config.yaml
experts_per_token: 2
d_shared_expert: 320
hidden_act: "swiglu"
routed_scale: 1.0
n_groups: 4
groups_per_token: 1
shared_expert_gate: true
init_std_router: 0.0114
vocab_size: 32768
max_grad_norm: 0.5
Below are experts of layer 4 (counted from 0) of a mixture-of-experts language model. Rows are named router (the router's row for the expert), gate (a neuron's input weights, with its number), up (a neuron's input weights, with its number), down (a neuron's output weights, with its number) and show model dimensions 96-191. Each number is 500 + 25 x the weight over its row's rms, rounded and kept within 0 to 999. Numbers have three digits each.
After each expert's rows: "gets" lists some tokens that make up at least twice as much of what it gets as of all text. This comes from a sample of Wikipedia text that the model never trained on. Tokens count by the router's weight.

# expert 7
router:525517476534514529493487521479525518472496528528504479470495510533506512554482472467507508536521495541511492525487529472478454546495457486488489479506484523486515510517488485519510498498523489525487490464482467504468469526525463496495506480473525521496507496468501564509524493522501497513
gate0:495484438458506516473483494527506531476493493508490472464533517447470511545506539486507498476565478471478490539525525445516488541508494494485479487541467488484498537506503480532513486509486504481505541504519484490472510500479506522492503472560525525480497480502496493482531479514525495522
up0:474508509481504508516475499466511452489522508478477516500506501548516478502470520489486458513475495459530516487490503494486484471479485517518522533540502471507524517512488493519535531474508496494509493490517471473503543463504488482477563441464479492524506499461510484502500520462465435519
down0:518526464542494494509449465502511492489531481488515531517524500474524490479510488450515533509503482575507521538501466472481498500461520515454529536457532508545485473475443548493489460458530510477431490462466488515491481498485512499483536509463467504488490494483497458496506514437509499510
gate1:495518497499533473547498493509487573463462498533483498472438508489514505495497535515513491502502491479493529500528520517486484508516478510460523479480486489490512518469513500491487502565493546463511535466541500507487504516468479502479480500550499530488469488459530505513501465507469515553
up1:457507537511451474451493548512503490484517462495525485478506507493521470513466495494468502515516496482500499516496509477501497510469486525532525487486500478496514485510491525537525531488481520470496478487499483494535455463484497520494503456503476487509513542532474483454478506507444506455
down1:483495482526511493446516479487506510510512517510477466529488487506477475498520454509532487477464485473510528502502510547562495522459511519549495554459540487522510493482489450503538496485490508488519497492447524437484452524508501513548530531540503448488490537518545465510508478483466530486
gets: "\n", " |", ";", " |  |", ") |", "-"

# expert 1
router:477496466523500521487509529512447504494506487526492501470519491528491502527412490500484444462506506504509490509495489545502482505520456485512487481496450489489518507517517500545510490537539440482542463509495508460527479514479502476484493562501558456512462534480509538519558504506534490503
gate0:501460470512482466527520520484499521501507474487477538529492558527473494516492516565422511465514508523454465520452522507520496516484529474521505495525483507506466492512559481508477477516526504518502521513523507530535475522453484479470486549536471553489477522518494489533482484506515493499
up0:488513481502468544496480504588487472456496513510481451502484492513553484453519555516544459505530491477481502503510437530516458532464492514514482491494498477474492484512451521513496484535504488423471535473503469497516553518534499538489531476522526478525477515523524538468471513517549497460
down0:491467531510456554496496517550494492521508488501528463466484491489518519487551498481489545560539513469477522495478514505512475530471496513496511445510487490492513494548501522518489511454492475533483484493473449516509518511507504521534521505510489470522505505531516440525463531528509540496
gate1:538512518495440529494536533494525498496486497461506507469519520469490567553538498513478503510505516514500490524511517496491486567507485513506511510469514454512507515496508513494458505498461476553541481512476504516509493565495481422494480497498482452515505468515485491521488526513476496484
up1:545516531502483517500498531493539504480474497491488489466476492445468565511520469471501507475499505489484479469499488490510463502520495498509513513474498486508515509453480492507477494486464446522525487496493489499478477534507501489475488508488513463510504471507477497553489524512470523496
down1:501484511491507522479484535490451504508506523503506506543505540479434467483462497489528473506530511454509510475503446504484540451518483451508561517477509475541488485512495521497528522497487538479494508476529524500501493470499499495447512542518494512519486517502470514476515458515526491526
gets: ".", "\n\n", "\n", "==", ").", "s."

# expert 14
router:512474465513499518528528507513488550461487506532530478468505482505485508508470508489489475510496447494510505524456501525518506500522488471528515456531468453489520454498517503503501523500554462469543483507530486481468461503475485459492528524510474445499487555495505559525530504490504491507
gate0:483510507503515537441483480470455493532478522485472512513499518511533498505469498522502509548529483517494514492485455486501456494502483503490504487514502461485485516524464484509557493490526496502548536500457491480532510502472515484472550510463467488454527535473545488504497505494485497488
up0:513469488520534489468502473459453506506489482486509499498493539513551524487533499506501512513517469505525448480502479412557501503482528484477463496536495482529489510498483478531560482501500531475511490508503476445507511494514519491509512487450492489527495541466512519513497495515504476520
down0:484500513484541526522464500491494473513449528504499502490474530480518518494534534484484504495500537490473489500472521464478524497455438510490485506486488480495537501537453506506463490502489450533478461490510511471537507552505464508516500472503476521543500508492465439489520516529498521472
gate1:494443509456517528501542476505499526510533512479521481448540449504491556488478502499516495471501501511508521504486472494467517507482536530483477493516503452533456484500497489535497508460489441474513508516531533496486496510495465470505475505516495477473545457457494526440536454460460503494
up1:503540467506523518440535509485485475482489476488470463482539497514497476472534508503497509492478452510511522501516477515499502472450499480456466471474491523513514530533489504516478486507481524495471477534464501512486501540507456505526496468464523519496465497562488527544504488478512510506
down1:474556475499495546468495522517522527506476484496470464524538504468496525475526529500499487517471499539522494514533498534502471497498531491462518516464498492494484506513480480502501495478507507465504522493476442542430519492503483503511478507490502513502492492474532504534493517487514489471
gets: " the", " The", " in", " in the", ", the", "The"

# expert 10
router:511514485519489547533505504497521527514518461530471520506500488527499578507472496498502526512508481512495531506478509551509467490485529449500509485525449473512512493489506500516506486497531466495498464446500459459511513482487488468494502496490559463510469526516531544503546520456487508503
gate0:468485488483493506514493473516494468545458455564475518505563441519498543499516437495479459515474503466489530508514508492520468495545468488486509466512446496495498465475505475479480512506484536491538503478508525537492511495513489504490497496423510478538470569487507509518496539462516470465
up0:519502482522519506457452484515481506535492514485481512512513508520496473479504497477506479509500495493511498484489500550457512488526522522469539515505512500515496500479513483489499508512501540482568501446467462480513528493460497501483462520416517492507519524507535489515469456540531516496
down0:480470432527472498487505497537500529524485510478475491478529503495496518492464513483472457502516501473494461488484438521510520516500462482526485517494538493493499503507510497490559512506517498503517508483499526494534483510512504467495512519484523469503535512530491453480497516457511485523
gate1:526498494531507505512482485518499533545525475521488519493523494443487492485498506475512515507508515512483525467509500509509469523552498525482460479512435496483470430463502553491504447521522474448478466481482493471505498491488521454472473502514501467506520523510550522483508476515481505503
up1:503511495506506519545517462502520519510503461498446496500485469488501535480467537504509524520530471506489523430506508499500473488534515555487500475531450499495482502486479550529468492488509481453505534542512484471524497495527516513492499517519534471556464517512533529462467466522494446517
down1:498502505446480506529543473472497493529439494500469521532452539500501512488537525478496440482519498523499502445495488489521495478499470509490495522535528492488455508503526522469499496526511518532495479495483562449469517526527478484476504492496501511512466465454520480512484527490509462539
gets: " | ", " (", "| ", " in ", ", ", ": "

# expert 12
router:512535517512507506526506515473509497509504504497529522499476480534494517528497517494496466532515503544510505529506534505490471533515478534476477493485487504500539481571510483532521498507484481505463481494495489480515454494496486487504524475472540515508461490483500531472544504509498443546
gate0:469544507489541519535501516490499519487507487491527543503490500481521488526479535518490501522510522488526504475470465514457504518456500517508507464501463493529549503519449522458528524503544489545514512489502453496485479506520509513537497474500483513526450492493468500462517484473504496554
up0:463484513472537538516513490485492514467524509535504512454508538433519504524531502487500535475486499442510461496535503552459458577535535477542546484513486534495520544488519503524481523496486482501482519505517501495534507503519503524479482495525492539499505508551532492513472548516507494500
down0:471530531506503514493517500452539477495496513517524491550500485489458495508533551482504521490502505472526544509478529494474486486510527506439515468480526547510525497486529503502494523496516503501498522474498533514520506494527475520484522532478520493545539517518554491439492513543557486471
gate1:487484532478486573519518499512516532515513513507499509468499498509449506479475491511489510532476461460521466494526522493547532531496504498487498490523474516481518488521515484553525494496519524501466474526497472502451534506470497444522499476482497500537500541551518499518510480488525477466
up1:499470517481502539496489504489495509506509489488490518514499515481539545480468540502528521504502512479529443531566498509504527487457485536498481490513487497517515481511473466490522487540486503507484442553539525508580497492505449501524511492495492509552517511492503508487483465472469543493
down1:493505499460500463489504510532505473487517504482540490511485542465520515553541508533550529499487547486504529497497497494533513491486467475567490477523517484527508469500489475473523486527513473507467488510500454502485492504553483491504569526533532526539502515472501532458468503521497508560
gets: ",", " and", "-", " ", "er", "s"

# expert 8
router:533494509502526486483509534502475509495510515507528501473505538522470512568502495501458479513499520522514500522488480513542484516532484486488513512478505512474514492501509507473501504502492499487471478525488470467533451492455510482466500550472512467533481497473531505482524528521499486525
gate0:487474530547475488507515443504543483464536510499504504528455475512521493494514527498488515495468539483519458487531547474513503529491483501481493488499488493473487525522511485495509515509507527498515467523494494479489490497452513491525527519480490484461532534535507560530520455525451472495
up0:533516550443507514534527550525495526511509500493549471520498537505473446505502474484493480496505479506526535516481495517496480477482527478552494524495479514531489505498485526514516506505500483505473525489477492495537509496511516502498433478538480503527499462464523481470518504480509538516
down0:501558481510475486488471526480493495490512450510462503445472507506516491538505456479520482485471453515503529491531516495545549506487513472514485462495487483564502487514481499532492501504487496509527515489476491519480487496498526539527504535487498494496540483501496513473542432497502500508
gate1:513495536503487499521455485462520495567445496536488526530489485458540486484527491488477497472496461474464499485490498487519473516505533449488508498501496465471491481515488526559476505508537481531516529494498511509517506482471505530488508494492448484503482464486513517479483506528498505540
up1:531560460515482538496514494547503513511520511498513510495520494498464511509479510523524489505546504496532498499507500511514515486504481522514520522519486499553543508480502502504506509496467487488503494493528515508507516529530495528519484506553541483534487526490486508529468487514535503481
down1:511551503481522501490515476492479531513501449515516533516490472529482501552491505504487474516538518490553471461499525509484507496497535511508520480519494461463540544495507480552520541511492500500503510506514489523517481508504522458510467456524535483492466517488505532525519490468529461487
gets: "2", "1", "3", "4", "5", "6"

# expert 13
router:585512485549500543494496547544463498509455495521536546495561499496521527502458450466476473503508518502496509495512450506505480510505468490452495514515496497518493477514496530484491429524514501534513468497486518520508488508508501553518476559480532529518517498483524511520484508538529544520
gate0:496480509515469537499483503516536518538514477510528493495538544464474506507479471464543520488524508518550487484495486503457492502498490527484484519525520530487483520524506521532503477451505508497518518527486496522477537450475489485513484523481521500500554512504540508480500432476490476533
up0:481512496498516489504489503479512499532491500498500487508464489472448452530517440495517465472475498496526472493503504488524499517489486501498487524475550503518515536535504510467523485477456510522493506516494492515504512512516498449468455487516497432506491450492506496472486461516471513538
down0:463496464519519511542555513511520489491495443522464481463463483492482473500493508507467508471505536495480527498469482560497506511498525458539538494507469511486513513516509502525532486534541482538474527469472493465518527536456483456454481505467495473518517489506535463479523490447473520493
gate1:483508531480522476498491475515517483500543486520524500508475543515485517534448471505485480486478511505512505479499537522552499516494509427477523479510478529541484528516509506492504520495533482497541496536484538505475506486495508527513550481529497446534454493502518507496490515436475486486
up1:447495512476523492479501491530488472465495532476535488515499488518531552492513511486520511507495482495557510459485522506526460491476540459538460528523506526514459510496486495510526524469471471515515506479454474532464496550489584513534496525483523490549464476496531480488492497486485480514
down1:490514490510538471490436517523512492543436493473494562500479451502511514548506534519493476484469513496474457498488564494475518491540441507514511461503504501496524492520521477529499519508495479469496524499474500451548510522485499556489465500466537490511497472535506496522523533530521473503
gets: " | ", "1", "-", "; ", "|", "0"